{
  "d_model": 256,
  "n_experts": 64,
  "activation": "quick_gelu",
  "router_score": "sigmoid",
  "normalize_top_k": true,
  "routed_scale": 2.5,
  "norm": "rmsnorm",
  "tie_embeddings": true,
  "beta1": 0.9,
  "steps": 8384
}
Below are experts of layer 6 (counted from 0) of a mixture-of-experts language model. Rows are named router (the router's row for the expert), up (a neuron's input weights, with its number), down (a neuron's output weights, with its number) and show model dimensions 0-63. Each number is 128 + 24 x the weight over its row's rms, rounded and kept within 0 to 255. Numbers have three digits each.
Before each expert's rows: "mostly gets" lists some tokens that are sent to it at least half of the time. This comes from a sample of Wikipedia text that the model never trained on.

# expert 41
mostly gets: "°", "′", "–2", "°N", "″N", "hen"
router:127094076121079160151171090100108120128133137138119147127125156128147117123147131147076110152110139194164118117099148143130130141155134106123067161122107140152134175137183135130179111087127133
up0:142105083118110156128093110131147155132158130090122089141142143108156173122095092126073095131178116117131078103113151110095118150153153098115115074119160111208174187140141143175144133123135111
down0:132138149100117147062125107149152130163117125142151172131106150140129095179108128105131124126109154117113131111156167132151118094123142124153126135135142129108075119144120144130085117126139104
up1:120142117132142145121111157130120153145131144137100146146103125131121098129084135122128092118115133119110100161111161146113111196112161116115127131100189158140127129118159125136146125111100107
down1:128149127151123108141146139112117111134085101128144157116141141141109100139133125128149102130152174120099194129105127133092120118080127105078119113133108117117151154124107139126101101081133163
up2:135136127129120104146154118178166170166123121104079122115112133127107111117129130130130099143161134146139114127151129108113112141155147111146114144162127098169153137149114121121122141162111110
down2:084088164096107133118150132140145129092122120106143056143159120121116108143131125106114168143171113126141100140117121137171148101134105122195105138095131156106090123127127158103182124119081154
up3:117126109145143120143170103111135156102127126150108145179100177159129138150126128099136115140135132159140149139120164155176167111121105109127112116113125096132089149152157114123137127146141094
down3:100054150117130095108114146113105094094155130117160131154128143100116114079134120143174123129082135120158074121135122133146082113172189162120142135120153123115117163117162159134164104144140177
up4:122157081158105105138190105095148127144115116102148130166130156115130090120096142171129117147140107147132146127130121182135164134133115135137105111166075125116121168126143146112107152167132064
down4:137123148104119122122133135144108097108128157106131162132089123107177134164113097120149130147125155161126074116120081134167090128181163121153178118110173159108157078130149129135125133165130181

# expert 44
mostly gets: " and", " R", " had", " or", " other", " &"
router:106150138126121171103135127140093151116118071125090146129109135139169177111125123130096135143141037117141108131129120133097127131139148102099137121162127144117113180110104121147117140142166101
up0:152121131140122123121139135108130161101112109143095124115138119140132176138135083124088117126085144150111128120118166112118144169132086085095134104141154127123150185133132130132123098133146143
down0:148095157146133149126107113094179144125112151109117146117135124152107088125110167133106126133099136169119127161122156130148126119153150162101118144136123081134106120119121112116153140142094129
up1:114099120153143174120104146156147124124133114134111113170129106149156137123114118141100167172143128137124142115140153151123166131140130103119125117092137154124064147138115130113124152090148097
down1:149110085080152122099139128126142144161096115111134172119149156109126124177160118107156115136120104162147116133134113057115075108099122158138129148146135130062151071147100129056137135139138135
up2:140131107121093113111087134124096094163111162118110106123135127174130161119119120114119133158117111111119096104131107156117136164154128101087121132138093090078112133134124145167092072114134120
down2:111129114131086135161149183161102120114147119133148153149072123115143116121122138099145135136152144127134162149177115135126126105119139117097101117121144117123180114156114091133092168142111121
up3:184113103149091123122182141154111123117153128124097131135103152125158120125117178134149102122144100088138106095144113128154114099127121137117093113170140139110120154125084146147121097170125156
down3:112151114135112148113138107091101105127124158144111075124095138109090143132129105088092118116137159106088110169115123131107135165141128149119148128127132166164138093128110123109138132136116115
up4:099186156114152156088150133165124093107143111163126137156130116130095117167139130121127112147120099141137163122100102151117119106110137127149106137131168144069094153123135119089137141155137100
down4:133114109090115104153139138109187119123098094115156140125157163094130103146132134121097094164150157184083081110117084128143117138086146156155120120093135117183140102147150143114128101127074184

# expert 60
mostly gets: " an", ".", "om", "em", "a.", "e."
router:090114097106077133156115131121106157140135147145109127137116123169137131100113116153057105141149055152123105158129143108116120109110087137140099117165102108133119158131119142164138126139095088
up0:085103091137093130146126156141121117140185138129078096140110109197119132126067148129119127133122108121156112107139117139110099144135121117131109125153110104128117144098083124174143105089168147
down0:096160105111141080122101137147135162062093134142132145138164139091154137140113094082166101103156153137139117132159120107115117142073123152136128118098105144134117127164147120130126123153105146
up1:104129093122182134168064143115109127142117139147126113128080116112105132134135098118131129113149055157140117109133167132159122121098164099121146121121146124123145151107140145200126099120144135
down1:134127147152131119121151119151145098112113101131128158166140112132130099149127150156105153125105177149119128190128105106156135124108135129141132141211096192139143083143169099139103156136142095
up2:141118105196080136167147136151147114130126092178155118118146133151138170134117090132091122157157143136158134153116140119146120112155117133177134143161133121106102129141115110162103134067107136
down2:087099143068179129103128140133140084080117122102155114155123142117142137133109139124136123145093139118078113139187082100129132132101119130109130120086113130125116157127059141133137138141121135
up3:134116103147112144122164110161149096119076125143100163174128129126159111159124136158142106119179119150099117118134101169122115107165111152105127124133160127075116142164134074161121153150153100
down3:101149137130107118100108107100106099136120135125125154075118129113155145156129124134133117122139125158096111098144141123147149114110147114155154123114149128165134122103135133086128128116126153
up4:065154110121115122146143130081142134122137151143103114169122134175130161120100130120138125115133131102125138178121109101146089121126113177191074146130108137114102114111114131104148113168113128
down4:109099125124153138111117093133121094144130153112141126087117134076088120150106132143133067166112131131142105106163148144108118198164161113140161129120178155126139151154110161129134100132117136

# expert 21
mostly gets: " film", " sp", " York", " series", " public", " Sp"
router:148113097086074154145129114154117147177135115121140123140117154139171142118127144119113121134125108159135159158082132131115125094094123143130059146175131141141107138103141116133143105147167144
up0:105167169140115121141135133132127102171129165097159141136132126128123115088135160136121111169127124115124140123139112110117080088115150111075102153167097102147153115121117133123142065157105161
down0:148113108107146089102113168166151079096120111132120136119079120091089137164178087138138122109175126145138110117143093148140144132145111153148116138125102113101103116148145097125117118129120127
up1:166103117111143148174073149135172117152143108179120129067079192108157117137139090084110098160130115121178153208144155080110100126140128145160103160140125130129092109133141137127167099133150110
down1:145103153106145144149112130119166125157120120121136115127109121160124096140106096129151150109108179142112113086113194134158140108147112107103116091110165082129150101133121132154133095134136112
up2:159156123093101196147155168095096117197161117099107182163104134108146130145133172110130116140139151137145157097048134152125151097100129168140125144148153138153136111141139158143082100102147161
down2:145113102134107095104152104152156099147165120129161126140096118137085112117138132157112124155164114173113145153155107127120127146114109109131134161128111097098101107159147135115114126153093129
up3:130123097150128145098157137105171086110084118110144086095118097118134127085111165161140112125146163139108195146137142095133137162137156102131093148113132136096153126144167142145142174121130112
down3:123183170154164140143117166127160152113107135129100119149126142104142107076149137108144117118160129111108084140155137151126114146143125173113136126083123137112130136163121094142133117122102140
up4:150146091114112112158141134140121147152085126131127161123147107179183120138158061111125137110139132148124116150115173125097144112126121129121105130138160136127158117150194143136144145146118114
down4:092173164137125126138127107155122090130169129157111119112121112159108116130134165128204110169121146111104127134136113117118147146164176077156131105123129143126121137129133109181142114118136126

# expert 38
mostly gets: " John", "ed.", "ina", " University", "\".", " USA"
router:117115096118078169145135117109103143138141126149095126163096158141176126099142190138098113128126083128154128117116108178133136094109106105142083166158073110133180155143116150121139139158163133
up0:134136105150125120132113166179152116181109106180130151144122108163127155145170163159115130100126088159187117117117148163116114134145098161117128143160111104108144125163158113124155144111169106
down0:128173110126165134121120118124128124140186164130092133127174135116143130168137086160116108150150144107102074103162128133122148175080100144123094165128114133108142079138113096088142137128119146
up1:152123180110122160092130108113100146122078145161144160131144111156111113154103178119128133110119142111132131122114097122148151103088097113141119136141088121096122136095108126093119126162139138
down1:102168148166107111089132144118128087157162096150082116126121116159136142128148133108107128124163147169125105151133121109125116143144140142093125146135141143131144110174165148148119150125160103
up2:116097137092107135136163140071122184159096114097086113147098167118138140145113109120115128107112105145134141115113107141167110132113140116111122119072140134105185128122132142115093136091103148
down2:137163105108167108086125114118160134110099128117124113090147157151156118138097128146120086158127137122140183124139107116102137127174101145119146134147169174116101112118102156120123084127131092
up3:108128138111119120141091144154113191131118137116139137125117115157150111130109159106099154106127120125169091111139129113099127119115124128153139130130089069117135153136096166133158120076122161
down3:132135128102143106128136114145142100160151107131150155092146082136098153125144115154112125125169160116072151142129119093162136133119109114115103112117192126169096156169120128134083120156139134
up4:123138186127104133117150117138093177087116158130107106149097138112131114151141180121128105107129132139136123129111114139146100110130087186149102141134088099139142152095116138084137137134143136
down4:113157143115076146101149134112153111143141106141113130138143108122112169130090096105130142151110103101126160139186116110117118149121144147102148134152121163114129099117144125122132120088139091

# expert 43
mostly gets: " G", " had", " has", " g", " one", " 0"
router:146139115103112143091110135120109137124099110105141097158092122135129122141129130116106157128149126152170136160134121147110109093141114136127072158166130127125117155101141123127128120087160110
up0:126128155134141125114117128123141201138118142118142113163095124133113138147158143167131153141145144094084130122128108127082141152076098131154119086117107145136141104126115106091096066138111086
down0:131135122119131097126138109117094134139108129130104148161149124122120176133133138144110144082082173158087086085090137117152149099121100138079146143107099103153104099144135164126147164085156145
up1:177088108079108124109144117095102117109105125100189141112110128120092124169179124154113179112128149122141168094148130124130107156148102109113123164137149152125142113110149109104128081148147171
down1:126147138153156129134092129144177120131136115117073124151135140130144141120115161093164102135114126128086077128141140124125140157076150110112130094109115117134142105166135128139149173124146096
up2:120121100109114121113117165137114164111136133132158153084099167125153165122125101124135144080144105117160172140104063180152107127179102155157116093141165142101123132134170112149137124138119159
down2:131111099155130151090124099126115124154118095193131144174127141132091125097119143155156153138109123128092115098145181133136129120127141147090112088108114125106173108150137137107114124152116138
up3:114133122111129138120109146111156126097061088114160138114095112134149120112126109090123147140144076151167118147129102124110089151157145096118124163133177140120125131138153131153132138131142162
down3:143111115134130094096124109123126145135142097143075109137154136110137133121136175130156123109104114151109126178161169096127130136112147147103148064118095116153139138118107129116153123143126118
up4:132156113131125129115107155107089153129125104134153101116112124150148154142150137121149128147143110126154119108139091161108128067133149100148095138173132100110112114121145077173122153138073122
down4:105072138154114161148159149136123105109120114100078133135138147143161124118132153144099134130112160113119153112115167090168101117100079144097120106092110136139152139107149159087128124132090104

# expert 58
mostly gets: " 0;", " 198", "s.", " game", " After", " 191"
router:125134129091117112172121153143140132132110120149097124146134145193148117092099150137074099136144110162100119121122085133143118115135150121110110165161099154142167143115129150148103094136120083
up0:136141142150109152139094141126147088115084141154092128121096110168127117114090158122123158090142130149095146075082122179093136138126159107104141159087155146105174143198156156151121098170142129
down0:181153104100125137144128073115130168075108132135141107127092119127148123116123132105114102120140135143136100143144106166141127076116136114105122098129077103159100138124107149132148147114126165
up1:129117141144107129165152106106131134099139105105090158163091153187149113101119158111138082137145142149118142146079092154125110144145144087103130138150135136123173130147118128099113079113125108
down1:167177119093160104155112101145128135081108117135166152135147106114165105130146130131134132181110160115138118118158115134125147141088128151156143144151092159126107117133083103153154115120139161
up2:177127147147117112151154116099101135091133129138097148146097127193140120108106132147131113122134129170107131147078102188131151141155162098140151158121132154127166174140135136136103067126126117
down2:177157131096122092159118110136124141055105088152139130138124110103154095114128124117122110155113149133119096126132100153110170121087136123142138105154063136135099104117093114140136125114101174
up3:156095160145109114152105126126144119125146141141110129110094137183123097135122175109106103141134144167108136111055126186154164150131148110150119153163151148147165162169129144122119073178109151
down3:183154131107108109157120093110145133058099109144120126159136089107148116110120113104129099148140136144118097134151086150110161142108135120127131103129073132127125104130117116143152134113126171
up4:090126104112109141115079157086106132140175140101112102116158088152126116083154108166073112147118157127133099146113136108137108165137120145080131132145109161132166095132136166170085082118090104
down4:143132117164139077118150189176130067142129112115128142126111138113132176175124116110122107060161104130113179103110109147131163150113128139120094154147092086150125137100129107106146140139129150

# expert 42
mostly gets: ".", "s.", ").", "es.", "a.", ".1"
router:120093132144106166141116114076129127136162089176084128172093144129136092082134127122082154125143122124104149151130119143118105097108112112156089181150105095159142146162116157109124110100127124
up0:134119162156136113157112096136133092158137077148137183133119137134132080126178146135110092128173175106106125110116127134128113145135133113117130151105116118164144121153142155085168156118107173
down0:108127115114125070105147152123131113113140153130123126098105116116135144110108131145113171149114151136147153107160090096150134097108102146126117149106105158165128113101091126139106131166138114
up1:139109127151135128155161135097137167081151102174165085148125125144125118111131123156137149145090125120149148138133139103147132134117138162128136134152117144130133131140155123102131097133141124
down1:107128125095081080132115094101081141145123135075143133105147182120140114129120112126113096117102145110110158140109119157128075133159129129124139148111120099140127123132115118103109142112142151
up2:102123147158133113145131170087111138132144095144146081117102108116166119148160116093139173134157138107087192105114125114151117168141172091127116145154122081115144147170138150119109121123112137
down2:122151094141134124101157111122144097126117137136128156136138128126104150150116127157136123171098118125153146126169115141109141121136111117119125111149138176132123104100113157134156121116158128
up3:121108092164081107144129106146133159142113074097118123154148122155202116133132140129089111153123147112152148135121099119109148126141124114124132161134138109136111129156150136136074171147135134
down3:086108135131162105129143147130139132132150149176115129134090134121108147118126124155134131160136088107109136119163150101155077140106115131121109156121095161135132103111102137129145154080103093
up4:125132099174091136121131162129149123136122111127124099130127128118125103121072114144138170124115124122175101163121159153123118102152172114134131128131146121119130128143122140144122096131095111
down4:133146130108160128114131097146103183080142132116117109126149100092116141123133109126126101142134096087092143146125115117122115158112095149146111127105159162101162118133100079148123129123149126

# expert 26
mostly gets: " 1", " 10", " 2", " 6", " 5", " 7"
router:119123123122125152151134129098118139125130124169116130140106151120124106112094112089110098134099107146115143151127097129102090133105144148136085140169138088127147184095118120144128120104127152
up0:121095109131107118114120163126112162167120130132149103134081139154146161150112117151124147139137127114151182154095155114145135135128141131140111109135153145164138138160122126087134105117118112
down0:138138142149146151143135149148128130167162087078127131111099131145145124126188145140132159131153148104146104103125120187103133094128130098121146189113159104134162122110129134135161147172119127
up1:123095104139140126173152093105130121118088139142127167112147143103123131135110113144123116148058147137109121128101158106145116127156084110113112183084127148104141134112145113092129118085125126
down1:143112154138091155080145154101125166120155133101122137145101124115118103146145104104120145158162137112108117131170110073133121120100180160145154117154139117121131129124139089142095186124121164
up2:113097126133122128122163112103106144146184191134102080101133118128129102142111073142115111110119153108118113118111120142136118151123119080139113135123152154058108173157168131155161120126109106
down2:140130144081154161138100119107131098133116132103141143129095105085064101147142124104124113161129125156106112132112156096125097133118196173142186121175113145140100093120138117105123132109141155
up3:102114104072068135103169159155104157135149114134126139123125143150131149136166110120148140154140145127130153128066110165121112095093130137129128123111188147131135128111173084125140142082159121
down3:148133139132150142099115149135166103162120080097145153084121108152118144121154122179153165117122119142141067128142181126136167103133107111117061127105142154126139089137146130154111137204118144
up4:149102124096140092166128123154101175193122123142121130129169142131156134121140107144130098154120129142138141145080142131127140115118078129085177133120174120089077150083163083127110139151150115
down4:121139101103186170108116136172130056130107154100135160123095118110154127102135116150078099124160150140151047094125139149168116146169145096153113148126086131097114097128133138147145150111135127

# expert 36
mostly gets: " 2", " 0", " 4", " 3", " 6", " 5"
router:150103134091122153130116094092119149136137129135090126126116123164136124102092149107118110120124082151154117166112120141142135110125125145149104176146132107160116171146163155154120127143112140
up0:113123081119138152105099136117117162139157092131117135121121148102107107211130091128125144101122127106159124157121150131110103117121133152144120115153126113152132126107152162142096122154148158
down0:152112134127160109112145100109118142140151129138160112159146134106110105063162129113145126133133150089117139130175161136151157121132155152148110110131106141104129118168112122146099135157184132
up1:109074122103116167117121109105084184096156143110138104149139115145104150119115140116104115172122132150136128124107083139140106095116115111110167116122126113153134177106141137143104138123145128
down1:115117109117174115131153091148171111162112079118126145138131196141115113167132127129126084124105149105155159148105174093117137146137145136133140126129089185093142137120157142107136178150149133
up2:149155107150105145132156123129136198149167097143142142121105157109149128111100129130149137109139133090147177108140100105120123101110111106127114122142139113121149180170156151142139104118120152
down2:097143101094122128138129104119128174115131116153154129145124106141126122083144114120122136150139145107135164145170159147129148106168117127081127092154065145139127122127147134121128124104134090
up3:116094128161096140107148112110163147142146128121139121117112154151168125171160144126141113113126108136124151131117180113120110122155132141096134165098159149084131153130131155161151095133121154
down3:129145139135152126114184104096152117147127092144116125130128135133110093115142139121141115070093144130138163129176111074153106100113157150120147114143122135089122115106096171077132130128111128
up4:113066126109087150115145107108143126146136122097131097105124174141112167148140101123110169164106153130143144088131158170113170164103129121106143072127112167144127110130136143136135127158140135
down4:147149108155154105181117135133130117132113131138137189175121160150142113114188168118099120111131110120146143107194092121094133138150171144118159119127117144113132157118154108118121108172182137

# expert 49
mostly gets: "en", "8", "′", ");", "}", "3"
router:108099116108119171125110119114117101158093085134131148124082135114125132142118137129081116156089119111109135121118096143105088154091130120115117143176118145131135137122154099131115098132187122
up0:135170140139116118085133144134154137129105141174136073129149111129148079109114154128087121147131132149084146113117178118152084141099134100109105162152115084113153128152181147136095092147142118
down0:131142147138110117173131119139136131128147084119134148119141152131108150156103103113131145102136105103154110082153095167107118070122134126155150121132116121134117113127096098105146144115156141
up1:121101122114131136129106142135035124156180108121118061172107138109137136150157132148116145123136150114065133099099135156090142103170144142112116160123120119134149135135174113089136148121142112
down1:124161116155133145141183107132190133104071176117173146090159160150105106108097117109167114156117099122149130127153138131134109125087141129131150098112111108123114136112096112149101119134143123
up2:098135097177145113120104148114166138131079150118067084162120161118106127128120126113079138123098125114098144143146098142126130143164160134155136155120132085145133136134107153162103148108113111
down2:156131170121152100106160128081125127120179134176153157105151088143119133131137149100122132144158108130134106099107125130144124106086113125122103081153103186121133155137169135150164118148106143
up3:109166126157127134114131133115085074143125130143133090169088155119117131119139154114105130132132139122078184073141094135122106126108161140154113168122098122103121108146094151154115134104140127
down3:097144128178139107116125076147161146120130154140086120117147092152136133157112147111162119140195147113175101156133109145116161164105116101136116108134134161130134162107155115128135105166130152
up4:085113122123121121104106124128117150164148144171099138110100165144158143096116115131076124125148120116123115140104124112117108106146144124080111121137148088145193146111111176123147146150114105
down4:124084141151178141161118118137131131138121159094124096150108136100134134123135130154144103157092109160178110087106141122110127160105101065142086141132146133091142144132124171113145124172097145

# expert 1
mostly gets: " G", " F", " C", " S", " K", " B"
router:101086110103102143103098151088115123147119124091110143129139127140156128111100106164114140128133084142112144148142110116143091147133116110079084154166145128145111142121169122143141139137106133
up0:123108122139151082117142196127133138115132122122085085130133177120189116136101111148076122143126032114127118093130152088115106134117161121111115090145136141097139157106110129132142156142115147
down0:142094112120123135116121116139104136152107168131131155145093100091158103154115168089106123156107120131122119139110110106087122106152110147093095151110104164127154140161180129160121148097054125
up1:093098108113107098120122117132119144117155131134075098141118119125160108180147101147142106135126094118112096108099171121111119111152137100108119090161142108135201152095129118160094114102122121
down1:166119143130153119115159185185141155150122110130112091115105100123055149124095117093140120109112104127142170130128125110135106063128087158146107170130137180156122121175140103202126109139115163
up2:084096090144091135110139121100111071137146122129077128070122151155129106118130096101137158106137141180110110172116124120100105129099085096133091125115148145125101123146173127138096144147106107
down2:109089171141121067185155126085132159118135127120126117111197145097117114162106133158118171182131160138148134096108079128144081110152127132121133113111141125141139122107104136113126149102129108
up3:163141139153111147171132140149133106100166114124073140119144139158160106085129126124109120088129109148092094131136160080083134136177150125109140135144164112171149138124088095138163147106132106
down3:105116113147146102065101111100150132116148169128112112159103084084125181116128130125170086157105134097131186139174153096153119098114114139117145148157120145143114138135111153140102177107113086
up4:108118128112126120157126174100106130111116149164109106132153159141191122136113098162133157104127133115142176141138133093140125149147135077138137136154138132129149132144138119187145107109116143
down4:109148104119129079115125126153159163123151097150110159119141084185127166106154168074165132135140089159137115112175121092140080119095120123122095144159148124137140137174133152123130102118088099

# expert 30
mostly gets: "as", "om", " St", "ge", " st", " Ar"
router:117104077127106148149129141109098140160112092129128153144088126152127149153161146130085106139117094141121138155123128115134096081130123170135098143209103105130130155122169132137143118144166120
up0:154151096114149137136142111150123120119172121100078120120147120154108101155126115123085151089129118130114114085123115095095134101171159097076107134129116126117105106124173159064130139166101100
down0:126151164102148102120098147111121066098134108125128110075099149111168122111075090087117123160152171155134142118120141176111101119117078143150161144055127124126144148132123111159109108170129127
up1:101123133131136090116158153113161097095113173155121133155094126137121099152136131099150143107126141122116110136079202165141152136190160144146089156084131157127113111123152088171108140143130111
down1:090184098148095133158143117164129151133130134188137159093100132096137133118117152120125130116136108139113136110146084090144154101163161098077148144148142106149141087116092135107145106147111117
up2:166110107131097122117109139140135136103153130133120095153130101106107128144081086119082113164120089118116114114096150100170076081152182148126127136100134065154121167102120096139150160110121103
down2:165189114165156096163086137139130068183095142114102150101105151137165107109165159120107154120149148150176130112137132123103164129112152114090144084177169164131133089131108115128115098141119130
up3:183072112150100136135112152157129172157157177165113117101127135121109154114123120089099150099121098103146151122087162110108112161146127161112098077153145134158121126133134158122125130130117134
down3:098124090118129125108115098116125097128095103094107163089101164130167101168141092150122154144112150105079152161139135150133136130136132152098167126102152152153150113136135073135116147081145119
up4:136132126120116150102176175112128088164143107128101111117102083148126145116091134160123148130157131117116134082085100141080131128152129160115130128159156149105161125143160161115117098165117152
down4:149110144117124129158102074140167129117156155102105104101120132140122149108155103088172096151134167141103115137179081153108148114110135067117112152127136100110104140124106115137110135131158126

# expert 16
mostly gets: " w", " \"", " work", " well", " Act", " same"
router:121116112154121135137092139101127144161129140157162184135097149171156095100096152132152118107106082151100143161107125113159129131165131138143096124148124091164119195120164154144122107131111146
up0:129129114146133143145155123071109129151175123134108147126163163151139158106119119107148143072160112128129122127054125126174124116172144101142127159096144146107151093129132109133118097127121091
down0:155140093098160081162127110153130155104128091145150171125151145165118097113137164105133115157118142131119122157154119155114084158132152113145139134137144180084153130123054136127199145118117103
up1:069121099135117150069131183160165141153161138140093141115095153132143100103142143164113134136110115156117132145162081128105128128105103138126143126111111158143106134119078136134115104192130120
down1:077150120158166092118143153162094070117099152104164155120133163112122138144117128094130157116150127121157107088132116145137094135113148149143141162163148093095142128146106096136141133101117107
up2:171129122130111111111114126097105119124065121142131187122115100140138142126104114112124112151137098127099078151096146105184149169125166094088139094145173150089154130145129118147122077169111141
down2:093158104139118151166143112140105130134133135114131118136130173141109147147144155132109123122138105122133145122132105133156163125128135148161168119107118199122124199112131138147147139156144127
up3:103162116117137126121140099110111091088131138125077131120148146133124125170173136133125133153106087135102167131086115119112120136144130126109126156118184134116120137143131125133134126128122123
down3:148114098152073138128112140187160130167076093116144080112146099079119118083121154152085111133140129127130105104133095110147120144090115153121107118147091149137146131150107122191141136128136154
up4:148097143159128148101165148095114134151137141115132123126118123140139085114130135173119180111101140138101154126136160149116109204131147143098107116103152126118088098134155135148142137123127104
down4:143145116127113086109122163131117144114144179102162134119122121149140110104115122078066153103124130115178105098131149142172179112140110148137135091110139148158168093130122151152144126128102119

# expert 33
mostly gets: "\n", "L", "N", " |", "P", "W"
router:149123072126168142112132145106120161170110148092126115135127152148149145078132186124061129113130103145191162138158127133144138133134130174142104159141124120166098137141152124124129126149167105
up0:151160072138134096124160113090120104117122101129150158105127140116150073109135106118109095112121134159141160170090169111135136145139112124127107149123155148167129114129177131095143111154115111
down0:165144110124132109130099125138138136151148111140161141141132148094151146148133128072097091131131165160104109099145140118117087130115132096106144140121156142116111118133075114110139145153118134
up1:121095163174127122129137098118142173119119128141076090146092171159126115164112128107165118105108103071164140126114145118136166114127109139142112147154067144173149148145099140109134125150145149
down1:166164139123120166168144105165150091111094153140117127094098159159092084126115129110092147107133155214117119107096129110121096134114136120127120169174143116132119139122155132185113099154120107
up2:114177105140145101100150115148134135144102115165095112141131163125141098158130099147151150104109127149116141111127151169159134165165120123102103153111131136157125123136183108125119152111166132
down2:092150130155117117137128121175110147172141149148148141119153164139109095127168134121157142083111098166169109108119148108120138119120136128114144143113136120127111114119116096121105116103114118
up3:100098109147106131120142120127122146120149128115083118129083139130170097159132146109122117137118123109134148141103102142075150110173155100106119137112122106156137129135157110166160144080140136
down3:133128123143119140170139147116103157090145130116088116146127130149138131136139141125123101125110138106149187140101086124114143117129097134114153216144114118129120115117165134169143174117157121
up4:151151131136124126132105128124137088121137156113136090110110102133151120116137113113131150134118107123144139145105146131123131120132120136133107141150157118133147153185132148144138087111113105
down4:119168138155108178126125070162078141140158092176137127157135141135141129116134118152132154180131100128113106099106110165095114122095124147112189117114091076078125114064152145151135104145137164

# expert 19
mostly gets: " that", "e,", ",", " which", "es,", "y,"
router:123096110122116169115140122119081135119122121138085145165101148114175132115098177141073143132100110128147158154073088118154130096100123142134110114143124108161131144098102125116145124130142084
up0:120073130133118159164099155132164127125096117146094114129143097121173120116129160106088150125124114166109099129173097147094120129164095139132088130155090131127130140146110116177143092127069148
down0:127101147153106127133107136084117114094153150125116124141102110170163090118101102127103122076115158149100071117140170137096134162125077139111115153171151167126112122111085154126106126066140112
up1:088102172113096115142098157136079158078107173134115109134132134164148125141105116143144158120138129129150093192079131129147157128089102122136125136133126141175130117145135067137123115100112131
down1:123177131155088118089120121149115148099115166139156120081088132170142125096125109098130167107113113130147114085108151106116095124135126122146173122103093100107116122133123143130123115127165154
up2:200146120136125147091130133170130136147110092163140160167151150139120118095174164119100138159131084145107069114084104133139133115136146112060129138140151136139121115095133112105108097115174114
down2:092139152153150081143120137078133111121140166130070127079127067084091155130139139179131141089128116073110110095128134099133136151132109128133136123138117153164151101120097148175148128137091150
up3:141091132146132154133168133095057106117168105120118145116145125129122132155108152137091155183147142125109102107092130110151116145141134076116130110112101147097116131081130139171152117127091112
down3:131120165124130101129126127125147138166154115124163185166099104145094107141132112097129113140112113099127133172123150122123094135094114130164134146163103131148114123139110109121128094114125153
up4:117092144097147118172140120131163122096079129100101136128135140131098098132107152118140134124126114146168154086145103116104102170112084096172101144121093128168174158101108156122138123142130143
down4:117143120131098127117117149165138109109150152155137110172135089099142105141155088101116134119110104149131108150107167153104164157121132152088137115176097164138113128104172142151138119124136149

# expert 2
mostly gets: " H", " D", " V", " W", "f", "v"
router:155145077125112163124111135113122112112084146104149131080149147134184149095137136112061157134123078130124146153128116111139158127134138134139084167133091095129141124119113106134101126136130155
up0:119163066131132160106118113156175122166095138122110124089101106157130098110120116190110107153129158135101099177126147120102125108217158086125086141112164098140137157150140170162169108114125126
down0:112135123147159165116095129152110115106177138134133104201119114127134201108067167109164107120113107109099101122148111157148120147155063135135143145140112154156099147095168143133111131125122142
up1:092115144144149154128131129073143125143082152124174120093094119112122121085114134111128155154129113138160155124093098149119121157141174135136117118097143135123124113160095149133071112109152112
down1:127108165101141125147095121133156106112163149103102141183123122100133098137139109144136142121108148118120126169143106119141126084143151134157131120116163155139128137136167164151166153163117125
up2:115171140155152117112109105102125140141136108129143139103090118156156119139149122121103153153178146102193127104089091131098117142144148096108096123131097100129108125185115134125131094134138161
down2:140094137134168116091133134131124101098144123152144144161149109108102130130153115196189151135091130108103140151159137092138108136120091147155160144115213119138182156111124120112094157150091129
up3:101123101162096104113129102156125130098114118141140122148159129134172152144161148179126124112161101128123127130099171148142174146129109115164120158144111130150163125151127155101113118162102129
down3:133127101065153146132184156147151144106132118116129116145111130126115112096141139102140136164125163128164122139080153129154072112107145160135111080136123152158121096146150083171124150096118125
up4:095097137136093206159130153113134112099112132139120083113180134147095118139169142137081169114122105153114112187112139096124184152107142101104140125112108133108123150137120149115121126150132141
down4:152150119110173118144136112093124153130157153135111135149104138155080120125126147138109115106102156107151076091136152153110151117137123138104113140130103119125121105158120138158092126136123135